config.yaml
moe_layers: [0, 1, 2, 3, 4, 5, 6, 7, 8, 9, 10, 11, 12, 13]
normalize_top_k: false
balance_bias: true
init_std_router: 0.029
vocab_size: 31200
attn_scale: 0.132
init: "normal"
batch_tokens: 131072
dataset: "wikipedia_en"
Below are experts of layer 5 (counted from 0) of a mixture-of-experts language model. Rows are named router (the router's row for the expert), gate (a neuron's input weights, with its number), up (a neuron's input weights, with its number), down (a neuron's output weights, with its number) and show model dimensions 256-319. Each number is 128 + 24 x the weight over its row's rms, rounded and kept within 0 to 255. Numbers have three digits each.
After each expert's rows: "raises" lists some tokens whose logits its average output raises strongly, later layers aside. This comes from a sample of Wikipedia text that the model never trained on.

# expert 0
router:174157140107187128141087134124156131125123143089153127127118135184122132120138147088108148110127116135115126127118111092140160099168145105083159132171125115143092095117098110113107152072154094
gate0:121130137088168145125130136146176102119102098113126141162141115159174137132147151139122117134101140142135168123114100081161170139109158141122172094125100084139109136183085077142087144135140147
up0:131152110160171129134162150125129128141170114144106088142141111151113075109121122120127169164093105103112094101150151153099126136130116155107166154133138141131130121150149172126130149113150144
down0:089160161146123128152137197125114083071132137152133100071111138114163139144102111150121133116115093156142081102136140139118146161100152121123142162100091127132129139129111117146175150093117098
gate1:159120128123099071115109112158161112135140139150138154152106098147129118136152144131139104097134143172122156153168102106125123101135108182120150137096107145154151100085137168121137145146145112
up1:142117131110096119141129079105166103135178131145114148140102142126144136142156174092148160138101109145157172132146137134151114105151091137148168118112123104140123114119158120121120130123139117
down1:110112134101149133127111130109129113137121156142144134113140123127149118121124122147066130123133094086137135164114120150116106124081203095142141154109118156108119112121125160117147150118074099
gate2:126139127151142144111122165161087194132123152142132133148124116144134151137092163069097123119152138138153119158124105154151120122143125181139159137116141112146089104104110122145080148126129146
up2:124180109179118150140157129115127134115154122131110128159127149110128120169045157100131156123142139131141140156106123134134144153140109142132144153112170143128121082104088150152064156101061150
down2:123119079139144120125107078147124095126137159119121133092136111174128131143138094124176121132097153116137167142114140164098096130142129092173095120118149105160135125135130137120099143163147125
gate3:114133113147169075209091130130132140121131165111113085136112141156126121143113083101119084128134081093127142141147096133134125155101104135153099114135094121136167128125118124141123169158159135
up3:115144152114095149126145143117114139149113124112134130147128134083117124142108142162157172153134103159113119166168131137119122139129165118131155127104147146132120092099105123134134118127170073
down3:163111123110115150119118137103116102122122095158098139143109147117118128100095111084123134143158103139154115095147160137122072112128129196117103088122120118143148140107115160113136119166091086
gate4:189159147113105103155149134130093104102121100126119114110114139123151142183126149109148150159208141163092086090106169153107114110113126104119123096155134075128098092133118091153129138161120177
up4:139135149127106126107108141136103099113129109120102094138128081124150148144119201111083158135153126152098114075093121146103156106095119115109101091126133080163104110156092094135136148103144154
down4:105164121118136110124124146106107149141094102104110132142163140117114145135105112121199128173140164145108113084152125171132098117123123152143150110157122116153162116109151126108131113141137121
gate5:144122126137127135151141130153164127142135097129126167127137113117089082124152123129109124171133108134099129087136114145138141121147150129136141158161129148132113149175123124117070151113113112
up5:095138158158107138163135115139124135124088095140144112131142164131141107124107135124120072152123113155129101155115099137108135093139136154113130108095139106141129156143108131147135138128123058
down5:122103138108154141117158126124114134123185105159136116094162106140123112134142140105101151153098130136131133094135147153146156118133148150116140126125107125148099156129136190129162164114126128
gate6:119112108126137136151131139137105107087082151141113079128092105136130143157096139102141134127097127121082114108136124126075143096126081168091153104128117105191125131145082110115115125134180133
up6:126106123110129139098122131141152111131154105154128158179122128138091114159135142152120146116117095101186095129124081147139114122125119113162095119137127146158107119130094092085143132163128114
down6:140115080092145128129126136163154076145120100144117141091131176120128111131104122158097124103163112127135092118134126132150131148139122111165109171149120165170144148168152115120123140143132084
gate7:134162113137128163178102141138121162117120139126113129143108140084109122078088115147084117130117106094143112076145090109168165117091163121119116121122140114164114082097117160137100156124130119
up7:077096091105155124159139108158143110123097140136138131123128120116109136114105169165161144092099140127116115128124149126129148083116113154115119089144143147124157129114107137128124119149118155
down7:118132088114126174109102116154132123105156133099152122156104115091071096113097094153123132138132117144085101119154103136120126149095103132162104147118106089174104125125105116091113123133107117
gate8:154137124124115114194103105130174116104169102134133191099168160135155114135149125141118153189125128099109149131108075111138156094133144102139158111097180141143079145114109101137128134163143147
up8:117161086157177122111110163134065124152095102135145128123088111127085116139132141106132098078121110139148112113136134131139106165153089117117107126150052127139170131150097147128128115155138115
down8:114097081081115129124130147090120145096146118184109115132108126130163123114140132107145154146074173165106113125114136146116121141089093145188140144167132133169146117129149110113126115186171115
gate9:161161089122080146132100112173132158145125105116120137091142112170117109128129133131117119101086143097111134170097122131077173160113125092131146112109195152127142080106140114127138135124121100
up9:130111175157160129106102169089137129089111165128117109161137102124141116103099125113120140129148125178088107077148144162169097115155106151155135152150117124158119145128094136139152132106151110
down9:111107138128175157160095187151193060159124115149166144145147122089164108118114161164119117137141125107097150131124139137137148112145129080156111136119090140123153100128158116141104155116155128
raises: ",", " on", " and"

# expert 10
router:135118075100160120131104085128179109103098133120140107118109144141160098147142109107167143125135138120150159153128122135123119156151166173138164112116140101119109132158141125129085138150128095
gate0:145142126160119124104125111167183133145177116113139158188083138117109110165125096113093141148125106102129109151147137165100162172173112158125114086124084138095116121141158120100132122153108130
up0:116084134120171113116123151102108116154152131152119077111141086079152127120165146154158086111131151105129153103118107109143096114098173125145150148176142108157103138104123104134132166101150131
down0:123138149152182114118137103135097170142124132132117152112145126127091160147126103132159130156147138142147118096108138118135156116107120160168143175122114108143109102109119155126151134150116143
gate1:167103099163153143166091132126119110122164149127119097105113086135117143119162136141102112114116119156118180160110162123118151144112132137099140120169131169147149119093138145113162146140126184
up1:112174117088131094151114085119062141119126131146123152122142168178143100117118117169124102160139132117147124158149115108095148136157196093145085121163158132122135106159132107134134115156120098
down1:128133131122152066087111135048105137120111142166125124155108112141150148113200116055138130091099116157144160077155138118136156164100101129139137148124117140179131142112104055154103130130134133
gate2:129112157128147112120088116074147161154126129142136122113125127169098130132112131150129131170098132130154160115114165167143133095161171144121183155152128085132126154115150102092132133125138147
up2:143125058143106160135156154155119089132130138095094168159147121114143131111167140084145104151131171159072128143144115104107151132104108119155106120127136137143124132133114146117127105126136126
down2:138132121148115151115104159170073137097117114120100148102145149097114147117145108111149098153116069127124126115119105094127064139118141116097144154116114109167123123145093160132150087126092108
gate3:127139140152100107064131137146109086122124147092099129124125150093097133140150145136145121116114158122110157128156146169095103121110130169119142159122135084122139148152141148120116166143130137
up3:138139115121151145190114111111155151115121113154119099119111112173169106127092118125110131132135112135145098114133105104156144143123140070135136068136136149143111135109116103131142093128159116
down3:113152148144106140143102070166107113097145163107116138151151140155085153108085121106180097133093129118137153147119116151137145132113153133072150180133130125150120156138110135144158144111123137
gate4:163140113122141150114151143090142173159120150128072118150119111117123156084133114108151143096130158135131124144149152139124140121125135148163115175132123088109135157101104135133150123097093113
up4:161126141105088164112126140106103140189126129132109107128127088141137172152152152132149125113144166100136105136176114078140120103136116142094157149157077098108116110095104161126140131106088131
down4:108168135171130104132157138097137133106109073100131148151102118147125153113113162140111155123125151096158129147139104127141107153137128148178154105129150088162104157050169124092104049168107109
gate5:113150133115135123129154169141094133133117128122109113143102162140102143124136158129101170112112107112069118171141162115099118098165108133124134165142144105108075125160151116122141136112135158
up5:129130142136127121103102085107146119139118111126144136131151119116136108129125110114154072136154133137160155127130084100140145135111152156104151102137134137137163151094126122145124125151102094
down5:119136135129137126144148098128144168141135125160137150107104111151157115135094132144137115102137140135133089104141104099133088132119143143101139117125135123125125170109134124110120121107106195
gate6:126132126122166136152123154136169141132138088112111123103077140126136111129186124175141132130133175149133098128151121114111129125114076106135166125117142140087158099138126155105123128117116108
up6:114126108145116122153124111167120112106120157134135089190143082108107093124108150147114110103143091143133133113137138190136136177180159147077101155117117123146123163125143138135139110111153124
down6:147130124122136100133095088076118124144129137128181129160146144151101169122107140132112114114143152095152138151124144164119100131186121096128108120147199144089111159078108141185143165138128073
gate7:109169145145095109139146148115121129125130120101124108123186062180127144107147100132121128125125115124115097126133118153111121132137079145136148106166116149108103137107107136136101144159117148
up7:128123132116156175098089129145124145126148130144126130108096175112130130119132166108141113133142126153116168108128124126097139094143157109105139160122097112139137122132164122113190116133131121
down7:109151125115122086092136157142110091087143140146131133138142127132101116142143100100114112101109184138123154148134080146115140121112136121110129142079145108108119111068107124129140146101124110
gate8:127172158111192119124129124134106107128108118119089154175146129117135154093081151105138120107132115119123138164088135111106088133143157110095124161115122124127141137139137128090158166137115103
up8:143129180114164144066125130146136108133103142125118142157168134136131118115088146093106114094112109157117153156091130119152117100155116118093115109099135146116166128118128080072145150118123121
down8:099109196110123142164143121124159141111118149136107093142160178099137147126112142105081129158136156147157145134131125122143150081152101109189161080127152142144124162148146106132079124098108102
gate9:147130143208148107125103157133132109122137072142126109156157175180141095119147110090124122163105136113143140142139169126119165145144147151132149106099132102124160116121126157100151097115158135
up9:133093128171140136118138086118118147119135160121103154128115120106107142156122134179111142111161100127159121133155090122117079144088147097123154134149154131185089148093126143133159166124112147
down9:142079210168151158129135078122116147156159130106143147143126130135130095128124171142152128077148157090115079152134109093125150119151179148191141090128139177112133152132124118085116178110087120
raises: " |\n", ".\n\n", " |\n\n", ".", ").\n\n", ")."

# expert 9
router:111141104114136130139112119130186119126073124124155109149142160168090168116131143099128121108160129103090153152068136125138134139155142147092137125139171091128087145107135157108132121135120079
gate0:127111113102134093106138099109129123140144127132137149120120101105134136122111118138135111094137136209084165142139144135135156117135138136124124127159140149168124159107121098111119119149145134
up0:135154154123116140164119144101134160115121113139126092143104160158124090092142152085147160142136128032132087120117141077112112138085131135124120149090118123120114090134132138107074117120104148
down0:115129142182074100093136131156121134123124092139140156131163101104149097106164123130115119109138150090113105121135082157146113159164120119091156155137116130107148142169092136106134119107136118
gate1:140146137107120099115095147106129128117142131131176103128136109152154129113128109137136118035176092122149122156127185107083105114098126133117123159137160125122149145113133140152122139121160119
up1:125074131136123141153106144151132160122105156126122140105131169101153143162128079126098112193092138092118107084136138128170184093168135153097124105100098102133108123147129150145173119156097165
down1:089097125139113126145139161157102098152129133159149110112166134127141144101106117169129080149084143159127132126103120154160133115135132135112115056131074138108087125142148125147148099152082137
gate2:143122189098122102124178128134095131108124075130154149121098148122120171095149114135162138171162166087112164143126135111105118155127151129113141158098093134101161151162142150113132161101105066
up2:145133121124145120103176132133130148098127049134152092124091176096116156135168118131141135128154166106149145166142164099113128141137143119095135129081102111091110123178136143149124176126102123
down2:122117146135156078130137122112108154118151123148140116164130174130142133113114067184143139151116070122133115138142129141123122133136127109121089140144149172117129129086135146134127125142102124
gate3:162146152124114163127134164124119170175137167152110154171105098189093133121090118121142129090135091129149164112128184073155130134108114136127140105128098150126106119120116149095133173143139130
up3:146124118154146141155144133140089190152153142117098149130134146170097110092105084154111130117162085118124156116112168115107143122122141114109147099146120166147120116145144135092133150116133088
down3:110118093172125154144086121112125095138135066109118100129161121149156143102079142137139139122089147136106148112102119113119156162141171167144127109153158125041130095117131178148123145139119167
gate4:141123112144141147152169117118135139152147113128102119109129127121129167140154134119048089122138145115107094128133122114118091143153124154123136155096130145147110088119133156096085123124085138
up4:166138148144177113113097143128151166103119152119121123132122116138156112103088130156199078163106115145106131089116129150158144113118135104127111114109144117114145148197086130164190149106115118
down4:136113135120116129113149106120139148156119168141128150158091117145137141101146167151127152142088146180126156099103116157122118101096085124177151125143131142103124141129115141137108142127088130
gate5:088139163130107140134138111104124161071144141109132139154120117107124153105097101092110130110186109121151111129134175089134120110164158131142124123115094087099135128133141157109094158163149103
up5:155095164140133109147107172115126122167095104107103146171107110110123090162127132143129104172141175174099192118134107130120144143113111170094103125111158152113072089103114154144142158109125154
down5:113188115124117123121151101130112160150141101069128147139166140134119145144165095153141165125138118119113105112162148123112122100150082184162153079107087139144146163101133143155164114089122135
gate6:135126113152121177138106112120164172132155133123141127140143120163152114071163129103127160092130174149124122117115164148135154130135157126115109139100109148134119160115142156079136159129147118
up6:084126122116133136138153127131110108140077118099158143145119143137136108133134108133130106171128109125154124131123132094140159160136154112115130091141194109138134082145134127171145111125123144
down6:108174142140094111129139141116105136088154098118124134110114135121124140147134215151112093120096110108161116104168113094107144078124085128175152146156129082187154119113127096134129098139150134
gate7:144141101142150060139135128101148161111132082114135141150117150134079154168113108134120142133152137155167139114138161112125144138111149139131083139098154137122095142143078183083135159140153127
up7:142148156139070146111150148113163178110102081118098155126151132152107115164138094125140135112144122125099090099107143123132131156120162153102102125138133087123100152158119149135133144089148129
down7:113126097089086140126140071117085106126144155170111105118124154143112130113086134131101141144174101098125146096137125167141104131140132133148098165105145106095147152129115114125120102139141082
gate8:105173096166108135141142127131131164173130094121135157121105100114121142126099140089111146148120137140119149143116110124160117143141145124097167137111165124102096123135095136123128133124109131
up8:173094138152120132140124101146120177161159094150102144135150183147117132122080109120145114143115127117139109177108102163179149103095152157107141107130154149133122119141132133158137159140102137
down8:162143122104145106142097162163138154134119132138131128130112100122121090112164113083178187116093167130108178148128140123120151145114143129130129174079137135150120126101151165083126125136110091
gate9:124133125117108162108115154104156095110092116129152176136143141138116102095082125070149108135106151127136126130138125136161134114176118138125142106136145143090101153151153113117098102138114119
up9:120129125108093134100138116126111117162136150130133151157141102133108114109091149117164131169148104198114175110122136133189153125175110139152123151161108146134146104143120100160144104136107153
down9:137082108101127156122101083108128170151160147095144122109116124168150139108115140150107088142139138084118082119101134143108148151107131187112130138161169088135148097135112136169111156118131108
raises: ",", " or", "/", " and"

# expert 4
router:156160082117151117138115107109133091135092162129168115125099109144118137117141150077096128119156132144125160164078123097147121128169131155073104146132121102136079098116121129116135120120143110
gate0:106122169151112133135112146146106138168141116153108054130175125168123120110087144127105116160106118143115139118113136144089123126133087141126157147107117129134196114086159113097140145107127139
up0:143126109129159120164135108112120098107128115147126146125094135127121151152132116122148128158120146152151110101140123096123137132136132116132105149122120179136178140156141094174140128160151128
down0:070091159134087098132149108101072144174142115162140146071193127157189105130133102144158130139140097153127130086119164148139145114164119137111077110131126119127122132097141106149099129153089102
gate1:130130123123151125145081089159133092126089102136160109168140095098155116104130123110136147115113137125137112134172156176083147148133114115111104135151108156144106118104089102114140122126130164
up1:133102118141133132129080097160115095139131121182164103160144066089157131122141117103138123114137113126121109152163140189130129162130112109101110124151112143179129135144104090113110118104133125
down1:177101156136127143122132134143123125151119109182120143139115117096158132110122168118076126142160080120092121154130119154118089087153114103117141117171131161122124117116160096108141149106069069
gate2:142166121135131119096125123155088139126164147108139100067140140159091091136120143077139121138099103129098072146093083121118125106083097104125133107146160103147038114134089120140160099136147135
up2:133092076142149116144102084128113139130113145131153124122172135155139145152126128128113090096136142116135155134111130116138099120139125126105098150136093200166183163155126114094113089139185161
down2:114041083166136174159164092176138131177092126121095117131136136140186122120127104196122146098099145085161125129102125150114128116146117154121115164092089127150110118146119107117106142167077172
gate3:106133131105148122140150068145109147106154097123184126126128105146166108146116117173105126144107127139114157128114111158120161098118163128114128138127137095144153115120112123160159135117056102
up3:113144147110160127095141071147117148106164094102152134138088107110143086123137140140093136105102124169116133157095120179123167123153113132131134155141108124138122122107095115146138133130049073
down3:129078120134127086129177097091133144115120126172152122169141138141088168129174116121123145143159131164134114147132105104113090099134135125127104133132169148124133101137153118125125083164121159
gate4:150125123154128086151159147125152136142152136137175113165147147064143133152156109144174122140140118119139164131174105128115115129132155119130137098135135127161129124099163115101101094110129167
up4:119158135084150149124087142102136130123109146112091132113087102185105162081095160136107139153125165113128104103099166160124141159094089133117103156113149127109142080150145117117160158140115051
down4:122097101063142096116135163134146113138106134149183104117132143151153150097130144153157118120140123095125124080099103106132151156087101111092175137108102154128108087129148102158132128126168132
gate5:092137105090091135116146163155144118120124136105100136088138134177096154128096141121121090102151139100119115132134089162154107139076143112100143162140163119132120089120141141144122121085139142
up5:153166151128129156150139127107102110132162107105103108122150102114124150118095105147112089117104155167157118186150140148110179096130085114177133119125119180177144141130147165126133129117130041
down5:145140096105130123121140108088099131143173154088146114115091172141160148119134127160131151099144113151124099118136167152136140067107118119181166106102125117134117116155102081158124132159129136
gate6:163104121075111139158129137183110136123127144123156118094134138106099145105158154090139144117141114128122133087149154126131118097121151097172147140138129094124148152107131120143171088092147162
up6:104093081166128092149129143125111120135086114126114126113174158110117109171124156122183137146101116118153126194123136152136136125115140158144128098118091124152151114167098129104105163152150089
down6:127135134136141146127105101172168139114133189159172129092128157095161131142139085103159095087112112111176131103147108100092143160129129081151115108134145160102168137145085115137119118127094109
gate7:116161120113130089097127136114129147130097134099113127136136138170151103127140151101156166134175112108115113107141094118121117132114125128135107137146161138128086100131136100120178108148084130
up7:110131134135175100123124093167115137135129099120112115108147138158144116113125113137110137115105124123107098103112118139129184165073102115084176107150123133161128134090118136108140147191125152
down7:118120147128149101118136136167163100123130121128111126156148123129120145117068150075145153126087142115135096126190131128143162122128144099132148150132162103175146114072120140059114130134115128
gate8:101133143172164106094104071120118100151123109133148156124135122163134125118137176103157182163118118160148093130110186130110141122124093124118120138129172130150118183162156142130131134074144112
up8:168124132116109115179138141145138116100129143087081108123129133137118161208138129131176088157121125101084151155155069086128128159126164107120151131172049151143133150153129076178096110149137158
down8:126065128160165117131109126143117147110127132158132106154134153129168126141127135121139131124150151117138170130119116103139150160100120143160121077153108106150161153125101120190123146121164130
gate9:126133119099090145089112137137143104123127159113140109115144136125133091093112129108139095121102108185124088151137157102134146098149131125102165139115122131088134127128164142123144173112139148
up9:123125130077077131087136168122152118117128155116137061133143126152119110114109127155128103132129112167113100154169165100161144114107133152120116102104151151070179131143162124115121143108168147
down9:130112112144137163106118137169100138099107169144070091119114136143128163168113141111147160146097132100158136099119114157124138142129149160129117164119169125175124096139109178155142139085139141
raises: ".", ".\n\n", ").", ",", "\".", ").\n\n"

# expert 11
router:117132129116142099104122141138159136121086124119150047148140136121127111131095170062109161099135116146146127138153162136137167129180104154120135129144151130102095126100131122113157111042119102
gate0:137115155170131091091160141127158151141160163072125114140110121177120135151125116119156092144094118130098169097140136120127131142123155175101127158128173108159138171130094118153096148119096077
up0:165117119132129121122161120141100113124103154138145110104122102128112145101097159151153102117140109148175113129124076113093120124148094132118112102098058129124111135151147128077109173103121081
down0:139122175156145153141151168144169136147087142169119114141140088114129133103112088142126149139138135119153145130117104120160124158148155123087156124122146145136107125113112180090071138118147130
gate1:159144124116109147082115137136127153138142135146106156097203098100140139139127140153103130138159179130157121118154134152132131169131160144117160140122091191149144144121161160123115089104130093
up1:134127121129119101087135130120161143078186106143099153163147093066150172154100114126145138125144119135135147164126141130142157117129109120117191117071134125111123165130151108122127086115165085
down1:094156132074134134126130150148092098114110158164157106123136151169101134146127115167146137130128172080098113130136124108082129133135124154156152154165156118072128123163155154106160126139141114
gate2:116115155116159075110139142106130136108130131119151146129132119168138125096109099145130147108119075151101172123099163119185119093137085104132154141122151125154136085150084124108121127095126142
up2:136108146130119163175136105114146105157160133093102140092129092116133129113146170121137112185134148134134123120101118107081126141098195146168118162064116168130160144110179116150126125117117085
down2:139069116130105170131165129133095149068121136081113122156105129117121128127107173121099160120131147142092117181115122134115130125105121153144118133119139132159136172163077100121131097100120073
gate3:098149134149146087099120146156142101129144155090124136098122170157126147107133147143127132083110128130138100152136123155129083115145141113091143171117144099098137137139088115130144144124105101
up3:135134086197196138122133129098148133171124140128139134117141159105161124132113142121137152118136128136131148136124117124101134136154127127147142122099114123132123123142113153160141092179187154
down3:119136115126137068154086126105151169130138109135124168163123125137110141133153139088142086098118114111111079112128105092145107141112159139131096145138139109114139138185128127119114142106107147
gate4:144153103087147129128129119114095137118066134126174094129132126146106123100110195127152110130132133093142138147097122132144135115135172093108132082120079133083103077112126140139077128105136115
up4:151162116107133108141163173126149163106044159120130128124142151100109171124112078071078130112138105120112177086116137141113089125154122152108118106136118159088149137071146113163123138114109129
down4:112104145122139128136164147172101131133158161125086097142093137150130132133145120113127152114076075121118135071155119156112135156151112129120096119118143145149153125159115146119136188117159129
gate5:145116061135104134129137131135124106136108145158162102128135115139120166137138127154118120114096151094107119161155114139154156119118135154174148117149126168133106116126128141127142103142150096
up5:162127108128156122126121143122134136128129124111131107129091125138133126176130133162134161118117102100095129124130115172100148135131118137192134128136120136146104129135131128125063089120125121
down5:125115118125101144154132115159133168173160128119178120146080158138138092153126075105129140136157088085125122110126125147114126135110121135128126104164116088119116136145148127140097112106129110
gate6:102127120104125107128158138151117118143171133143131120136116082140142099142127151080126137103105118090130104127135136124088113137146166120129093117135086140127121148117141128127130121140118123
up6:093123142127134122116121126186070117114161127159132060138134127135098116120128097121130078111123140148115146144141139134136141135125120163124112116121082160127116121135136152103112137116142112
down6:142117114150108129154120141154131097152131081105134139114111121143159098119104136149143134126126135096123161133092114142128117094119149152168153136148132108147145118114109113157136130156123090
gate7:156144114137135101133130181135142145140142112075117141123135162084121154147142147114143108104162149158125146064124129122097092127111075107138121118114149156125159129134135120191083131106112131
up7:179095142111160082123135173147141132142142118085094116137146142108103169133161110122165130105173150143114141107131116119089106144111102107142132150139133155141138126123140181165115173086081126
down7:127128135153122134126146154173111155108168097100128139154150099049131121121130133154120111119171106108181151166125108106138117093115122119111106084090138125151144112132148108085102115098120195
gate8:104095109169116139134128145064138110165158128132122108124127128124101084082133122151122152131115120120127128113144109152067093119165117117151111136159127098121124153110149149103141129110136163
up8:135112153056114114081128125139086100092108154126098164101138117128133115086104154150123111133094121126120096111108163141131097129095172167142132103085098122140147125174113130179145144109143113
down8:141107107135118130157113120150124135134076131128121092084078156137114089161112164120147180132144122133133167109115101142145132098138126089177093113156129087116131133174106127112122162078125133
gate9:079115129121136122134077086137067116098093130086121199129126144112148105162149117133069092131098164121121131149133128131111160138121150170140162115111115133120150123123090147087089165078177123
up9:079114121117125112137103102143092152135084110119107194141096142081150108169169096122078083119101117132122130108119152128121148116106122168137133135131122153155175137126099144103052182092152153
down9:148120137131080096148094137110096149143127156173145153144118176125127080119119094142094133138134081162117145093144149134146167140141129146119137162140086182123112107149094113157116115114098119
raises: " time", " in", " can"

# expert 8
router:151099078104164115120111100131153091108147144151136061100111142148135112126138118117136140125129101113123130167126119132152130113164140111102087149096123088130112089128104138117177165126096114
gate0:135102104103116120135150129105137134166129111116100139137115140139132093125138113179150120143120105061139109138120141120117155144117141131089105112130175121116126107139116163094131178116112143
up0:125130143136168161102092149137116118087114150143156111144116127103123126123126118108167117105111108140116166081098083136168088132138126095172144127137108129136126122150139121154099092101152086
down0:136107150142079195115122147161125110101108119136144117103132091126129103132131113132160128116118148133162118118101108115133118109111103100093084159076133140154106105143135098089132124125152071
gate1:143065154144123118132148138114119142164088083119107116182130127158146181191154158137143121132152106143099132120114129118153125142159072147127100131090108132120145122105100135095106167134110184
up1:116122158174128124134140101135088106096126110120140129099102125137103156193090127163085126133151137153144142120122149134111152145161097123142102107143130136074163132165127141114149141132120140
down1:148104132161131110149104164143126108149121075137137149136167115109137094174127122125090136127102165149106121162110155128158162126117127138111149098122170146145117128134176082156153106131101169
gate2:141127144150096136095097138139124109134112130122157120118114074130087113099157107115130166145156130184101138142084071147138137120139164142087106149161144114095125113094088147140137126086162140
up2:123158120171120128123109126171125096094124137118124073124111119131090139141145112093136141151141119133145174131076140161105150102117125117117108143172145131093133143106125167122171099119135152
down2:154118135096151132130116081106133152131170127132113120135115137162140128127150169139149137144130184102076136098158136102156122146144147120147083126096115156131140127161153132127145113117098111
gate3:126124094117165153196119131133107103122132131169099100146124140155139113136128122110132098123166132091130049148136150128147116118149194093096155139118164096141170106142111115137139138118146126
up3:120114088145126175095165104146165102105125123134105100154127127152089148152110140143121103070157144108129075093157123134122127090131163118150122108105171124139101161139110112106135114148157134
down3:112081134094117154112135095142136119154090106142087156159156153102144139106174099112143186129168154097118111136147096155137082098131130125085141139081119128147149116141083161102134142145136201
gate4:162122134122113136070139121147153133144129116097137092093135133138137167114131131126134123144110141137137137173085135159115131125130119147152105149135110143119092101080116105142130158149146114
up4:139121143130135134126143127133155122128123145115136114082167124130122173134142148150133121140133120122131118135125132148102156151121125133134119134182081148104102125132167107116136126159157141
down4:148111132123107149107147167108094123137140206132082105123147136141176145141131105139143123137141109113110122130143147109153117119175126161152116121149117120154130109130097152138117121118141125
gate5:155151107119170129120095141116150114123140102139147128118126152172139137148122125140162175118114145130181165137116111105149129109141159130160108132135117085144136080128156106149135114091166135
up5:139133142108124149117105096127147172125162114165136163144144134148133120112095108075119152071133148141133133143111117152114137121110146106125155114130156133141160144146110119138130102093115139
down5:122145163145101131154127105145126177077123148137126102118138096098127102107158144120097161115135134145094103125138157112118142164115135136169176110137097089100141118141127097134123136158142145
gate6:182120124142108111106130075134156111177123124109159171145085147156143126161107131160149108096158153142148147126112113107127131139105142127154103120133128142120099145129139123148141106165100139
up6:097082131093150132085149106154140161088130104117101099117127109115136089102109143104155105194111138117106169093148179113179138146118116107122142108100130130156140108136115131165108103117123120
down6:123130130091145107136136127161150143095132165173106146113150100098114133114130090085105175140156112163154155104150149120104157127158149127129135147198157121142147123142088108119148164114120146
gate7:153118126105095145151128118127147122149161141105100107144090166095121135167129182112175116145165139091111127105127095123098161149152211130110164118127161119105142119166070120170143189080149138
up7:133131130154109137112114135136139129117090116110102191123114170113086114141172110106132134138156088141103108109113118084092148126161132114113155148119124070137154103114075095138153106100174119
down7:152119128129103147122133121105102154084100082101106128111126131109127118128110175136124154137147116156155107134123089136145145154137103146123126129111125120149157112168142130127138138141153070
gate8:152097125154093119176152114111122112114120105122094112167166100162133114133120130094149162107136136156142127113124122096128132137111103119110123122155131130142123108130137140124074101076144147
up8:119155107092107158096116125135084121149117166140131124098150167133117136112120164160130105135138085121131119115154111141130150106114136096150125159111153116136142123154112142149147167102099128
down8:148073131165120141114109117147127080132136140118085147145134135147132150122157172139154105099136110116139121138142103084079153111108160182149122152131128109111123103177105154126095063108102138
gate9:134199121124121111157135118165131138111100165120124090159098156075050128101143156136176097117088110098122114151132126120142090127133128129084124123141149136127118149121119084132098107124121106
up9:109169145132125118178157123160152117129118135121126087146099152056085140098123165157150105125115121074136127139129137138130077121112150120101142123128150150142131143103116049120118116126122148
down9:075137149136123138119159133132084139126120130134149115120144108148128140144116143098131127145130132122108139165122136111132111103107146104149153093099086116132090089086139103087110108145124101
raises: " |\n", " |\n\n", " On", " Its", " In", " and"